Experts of a small language model.
Size: width 640, vocabulary 8192, 125M parameters.
Experts: 4 picks a token, a sigmoid router, a shared expert of 256 neurons.
Training: a variant of SOAP for the experts, 546M tokens, 5794 steps.
Below are experts of layer 5 (counted from 0) of a mixture-of-experts language model. Rows are named router (the router's row for the expert) and show model dimensions 256-383. Each number is 200 + 20 x the weight over its row's rms, rounded and kept within 0 to 999.
After each expert's rows: "comes after" lists some tokens at least twice as common just before its tokens as in all text; "comes before" lists some tokens at least twice as common just after its tokens as in all text. This comes from a sample of Wikipedia text that the model never trained on. Tokens count by the router's weight.

# expert 58
router,194,192,200,204,215,230,197,211,185,204,197,235,191,189,221,219,192,187,225,204,194,188,231,179,205,202,211,176,193,182,209,218,150,164,207,215,193,191,222,180,193,188,218,218,210,204,209,148,193,213,198,229,192,225,217,211,230,196,170,190,224,222,155,168,234,200,175,193,266,196,182,207,191,203,184,162,211,206,189,157,181,225,213,194,250,177,192,233,177,185,182,215,228,231,171,172,185,215,209,238,255,198,220,219,189,206,153,200,244,178,205,182,227,181,179,226,179,176,185,211,194,168,206,201,186,192,196,176
comes after: "  ", ")", " 0", "%", "0", "\""
comes before: "\n", "  ", " 0", " 1", " 2", " 3"

# expert 50
router,214,203,224,209,190,211,201,202,152,225,240,215,193,206,207,208,213,178,246,187,204,228,205,194,210,214,211,179,179,186,206,197,189,151,170,201,208,193,191,184,216,178,208,226,191,193,231,210,185,216,183,218,204,216,213,213,157,203,203,201,225,181,169,187,206,198,206,180,222,157,186,225,223,240,187,211,181,215,227,183,178,197,228,201,226,206,190,236,219,154,219,168,182,162,177,181,204,220,222,246,254,217,198,184,193,209,149,226,238,194,158,193,227,187,205,172,185,197,217,216,177,200,202,248,202,207,204,175
comes after: ".", "=", " |", ")", " =", "|"
comes before: "-", "|", "=", "The", "In", "19"

# expert 45
router,190,184,185,233,201,204,188,195,191,185,215,206,208,211,205,194,202,218,202,194,173,232,205,187,202,195,210,199,174,184,207,236,177,179,182,209,209,207,190,215,178,209,170,217,176,193,196,201,200,201,221,210,238,207,237,203,166,184,197,202,187,182,177,162,189,194,191,179,217,216,180,209,229,223,191,218,163,232,209,173,210,192,180,201,224,220,185,177,189,184,200,181,224,245,187,192,195,191,215,204,222,200,211,235,187,228,141,182,184,188,199,191,220,224,209,182,203,209,185,213,210,219,186,193,198,205,219,200
comes after: "\n", "  ", "ed", " due", " it", " returned"
comes before: " the", "  ", " be", " a", " been", " have"

# expert 23
router,195,205,197,201,188,187,205,177,206,174,235,203,206,201,206,223,212,176,231,198,172,217,202,198,204,207,213,214,181,211,181,164,182,176,162,188,233,240,219,179,190,210,186,183,219,206,217,195,185,169,193,194,196,206,235,195,204,206,194,183,195,200,211,194,209,218,195,189,206,180,199,211,222,265,189,198,202,197,188,184,170,216,222,232,204,178,193,191,215,168,199,212,190,218,207,237,190,184,197,255,228,204,205,245,186,187,174,215,240,205,200,209,255,203,237,204,186,213,193,191,202,163,215,222,203,193,207,208
comes after: " |", ".", "=", ")", " is", "|"
comes before: "|", "-", "The", "In", " new", "On"

# expert 52
router,194,185,186,222,241,186,191,211,195,207,217,222,228,183,219,253,227,191,220,223,209,224,234,193,211,242,210,154,209,197,221,201,179,182,201,200,198,242,212,218,204,225,231,179,198,169,205,210,238,195,204,217,220,173,199,200,186,199,216,201,243,211,208,178,175,199,165,195,213,208,196,194,199,252,162,146,216,226,176,183,189,184,233,199,205,157,212,203,189,171,191,174,233,205,176,209,174,197,166,242,236,171,230,186,195,217,210,251,188,202,210,188,243,195,190,189,198,187,194,216,177,159,206,207,207,182,212,234
comes after: "\n", "-", "|", "\n ", " Preceded", " Succeeded"
comes before: "-", "|", " •", " Born", " Mid", " Pu"

# expert 48
router,221,193,207,200,199,196,207,207,180,210,203,209,211,192,255,202,228,204,286,184,207,217,205,203,202,216,201,205,187,190,215,193,182,182,178,189,236,218,172,196,202,173,226,221,199,221,192,205,213,241,200,190,198,214,226,227,185,211,191,187,211,187,181,186,200,181,200,176,220,171,197,199,235,222,172,188,167,228,212,193,191,199,223,176,212,217,181,206,239,175,202,169,173,146,180,191,201,216,223,242,267,208,203,181,198,202,161,239,222,188,186,192,237,193,184,211,184,198,184,197,160,200,222,238,200,205,190,185
comes after: ".", "=", " =", ")", "\"", "i"
comes before: "=", "-", "|", "The", "In", "s"

# expert 37
router,215,163,194,187,232,225,219,205,186,223,168,208,251,177,184,237,198,212,232,181,220,237,224,187,206,197,186,186,189,196,194,186,176,196,177,178,214,185,204,208,180,173,220,192,204,211,190,219,207,209,228,217,225,170,210,219,210,176,158,183,212,182,191,187,179,183,193,174,225,176,173,186,206,198,242,185,171,224,211,185,186,191,210,197,239,205,204,196,191,197,157,195,188,195,203,212,202,227,203,259,209,217,196,206,212,237,209,208,206,217,200,195,216,185,202,185,185,216,164,204,185,195,190,221,200,213,201,209
comes after: "|", " |", "\n", "  ", "%", " election"
comes before: " |", "  ", "|", ":", "%", " election"

# expert 33
router,229,225,198,200,209,195,198,219,172,195,214,197,227,223,200,227,200,213,204,217,194,235,236,217,199,226,208,193,189,188,211,193,143,218,186,174,222,199,210,209,190,156,211,216,222,180,207,166,182,181,209,219,230,183,211,221,200,206,210,199,202,178,187,188,179,232,148,193,220,226,186,181,191,265,166,177,225,228,205,158,199,198,238,204,195,181,209,192,236,206,204,181,180,234,187,196,173,236,214,284,214,184,211,212,170,219,187,230,184,204,189,209,205,207,240,188,186,198,194,216,190,181,236,209,160,174,183,233
comes after: "-", "\n", ":", "|", "\n\n", "°"
comes before: ":", "-", "\n", "°", " •", " by"

# expert 16
router,199,152,168,214,205,192,218,203,195,163,169,222,241,200,206,221,193,221,231,193,186,220,195,182,176,190,178,209,181,164,216,213,163,184,176,210,239,182,220,237,189,166,221,205,208,212,177,215,188,204,186,225,192,206,249,211,192,192,172,190,243,226,201,199,230,210,225,201,232,208,194,209,239,241,182,166,208,220,191,171,208,198,217,203,216,213,175,225,186,195,201,224,199,213,184,209,179,230,207,239,216,198,191,200,187,174,205,191,209,215,177,221,205,182,227,184,217,175,192,197,221,201,221,206,200,185,221,213
comes after: "=", "\n\n", " =", " was", " is", " also"
comes before: "=", "\n\n", "\n", ":", "See", "History"

# expert 54
router,213,192,186,231,190,251,185,228,186,196,194,187,203,203,229,200,212,192,211,212,200,177,203,180,180,205,230,171,213,232,186,192,187,164,185,202,230,189,183,209,180,192,174,220,208,211,187,193,214,210,171,207,206,200,230,210,177,244,188,217,216,233,156,180,209,191,171,209,191,202,189,202,228,219,181,193,214,204,204,209,203,209,192,192,204,229,158,233,185,174,184,200,235,188,176,250,211,185,227,202,212,236,216,222,183,195,189,193,192,188,175,197,217,225,227,218,179,248,166,190,213,183,218,221,168,199,193,221
comes after: "–", " |", ",", " in", " (", " 18"
comes before: " |", ",", "–", ")", ".", "%"

# expert 0
router,206,201,189,239,184,201,198,182,171,214,213,212,196,216,192,245,225,205,221,218,172,219,222,181,208,191,204,167,194,189,188,160,150,182,160,190,231,202,203,231,193,217,228,207,165,174,195,164,196,185,176,175,196,225,190,207,214,224,173,202,209,210,207,200,224,188,211,182,206,175,182,213,222,195,176,203,223,222,210,176,206,237,216,197,213,201,188,223,196,149,183,180,202,191,166,207,217,192,167,221,208,248,196,169,177,199,187,236,222,172,166,183,268,215,196,233,193,194,197,218,200,221,243,247,209,204,208,185
comes after: " |", ")", "=", "|", " Born", " Species"
comes before: "-", "|", "=", "00", " UTC", " Animalia"

# expert 59
router,219,204,184,217,213,178,195,245,134,202,226,212,209,170,173,197,196,212,211,208,175,232,212,200,212,195,216,206,187,210,241,176,152,217,194,173,211,211,211,204,218,175,210,218,176,171,217,212,211,202,184,193,250,173,190,248,186,206,214,206,193,186,177,146,176,193,180,192,209,185,166,182,227,249,195,183,192,210,195,151,178,211,238,204,199,196,200,236,238,209,184,189,174,219,199,203,219,225,227,254,219,227,225,195,164,214,197,231,214,227,172,203,212,197,228,199,192,193,206,197,203,199,220,175,177,206,178,213
comes after: "-", " (", ":", " |", "°", "–"
comes before: ":", ")", "\n", "°", " (", "″"

# expert 2
router,200,186,198,205,237,213,175,179,183,202,178,208,211,206,188,199,189,206,218,173,193,216,211,160,174,204,200,198,190,173,191,206,191,187,189,199,248,225,202,235,175,193,211,210,176,191,181,190,240,204,199,211,201,212,235,218,208,183,196,211,214,194,189,214,188,178,218,163,211,180,182,225,228,188,211,190,210,236,158,172,224,182,205,184,208,230,179,234,217,146,202,219,190,210,179,239,206,215,225,193,229,219,204,200,184,191,217,191,218,200,205,174,224,225,212,195,205,177,185,179,183,212,201,227,188,182,231,207
comes after: "=", "\n\n", " =", " de", "o", "a"
comes before: "=", "\n", "\n\n", "o", "See", " de"

# expert 4
router,178,198,196,236,168,204,200,243,193,178,191,215,221,192,187,189,182,190,215,218,202,208,223,177,185,208,198,199,195,177,243,196,201,192,187,191,202,217,201,196,186,199,178,228,198,191,200,187,190,218,189,192,207,183,199,207,181,183,206,226,192,191,149,175,202,230,175,188,228,159,206,210,198,212,220,198,220,214,194,164,233,205,187,192,215,207,174,164,195,161,191,209,163,211,199,196,198,179,236,218,219,215,219,203,181,207,167,199,220,199,203,206,210,226,202,226,192,200,199,231,214,193,198,202,169,194,179,213
comes after: ",", "s", " on", "ed", "d", " well"
comes before: " the", " a", " his", " its", " an", " their"

# expert 5
router,227,185,208,226,217,209,194,202,185,212,192,216,193,159,230,221,210,221,202,201,217,219,205,190,211,210,187,215,162,196,188,201,167,209,238,194,205,203,202,251,195,181,166,200,170,190,217,204,184,202,213,227,233,200,193,204,208,210,202,262,219,216,184,178,240,190,200,215,235,218,188,203,223,199,187,207,224,224,197,170,193,216,175,221,249,197,197,208,235,195,184,215,183,211,181,203,204,218,170,215,228,220,178,216,177,223,180,190,166,219,193,218,191,223,191,150,216,191,198,209,193,198,228,189,219,179,230,223
comes after: ",", " was", " is", " are", " were", " as"
comes before: " to", " the", " as", " was", " by", " in"

# expert 18
router,215,173,220,198,235,228,185,219,206,231,164,190,195,193,218,223,212,179,232,202,202,181,234,179,245,227,181,225,197,206,234,225,173,160,170,182,241,209,230,194,202,162,205,187,216,227,204,202,195,192,201,240,184,223,241,200,179,238,204,187,177,223,167,194,243,231,140,204,221,184,203,183,194,235,201,187,208,209,219,198,177,193,185,198,247,211,180,214,229,163,192,215,230,205,208,234,209,225,219,221,228,224,230,218,177,175,185,230,217,209,203,172,204,204,210,184,215,218,219,194,202,186,200,211,184,209,222,219
comes after: ".", "\n\n", "s", "=", ")", "\""
comes before: "\n\n", "=", " The", " He", " In", " It"

# expert 34
router,223,175,196,223,221,179,206,216,184,177,210,223,192,178,216,248,207,184,216,181,219,205,208,178,193,204,251,178,194,168,202,206,186,224,181,183,200,228,171,207,206,176,225,229,198,222,184,197,242,174,246,193,177,206,211,234,221,185,184,186,196,197,202,178,198,239,186,183,220,209,168,226,208,225,182,175,193,222,189,188,211,207,202,198,212,222,176,187,202,196,176,193,212,190,204,223,199,164,195,254,197,183,205,191,200,169,204,204,232,168,184,179,230,212,234,202,201,205,203,169,198,202,247,216,200,204,190,176
comes after: " |", "–", "=", "|", ";", " a"
comes before: " |", "–", ";", " season", " League", " career"

# expert 63
router,202,188,189,220,211,212,198,209,184,203,191,230,205,189,211,219,212,183,228,209,212,188,231,189,196,229,212,180,185,190,208,214,107,171,165,216,207,184,211,184,178,194,224,223,218,202,179,156,210,204,220,220,208,212,223,209,220,192,161,205,222,215,153,161,200,228,176,199,266,162,170,203,191,209,179,159,201,220,205,161,172,196,225,191,240,190,169,218,195,178,191,233,218,210,167,180,174,203,190,233,244,205,215,206,205,199,179,189,230,169,212,194,229,186,193,219,172,194,202,210,178,177,236,203,161,188,196,186
comes after: ")", "  ", "\n", " 1", "\"", " —"
comes before: "  ", "\n", " 1", " 0", " 2", " 3"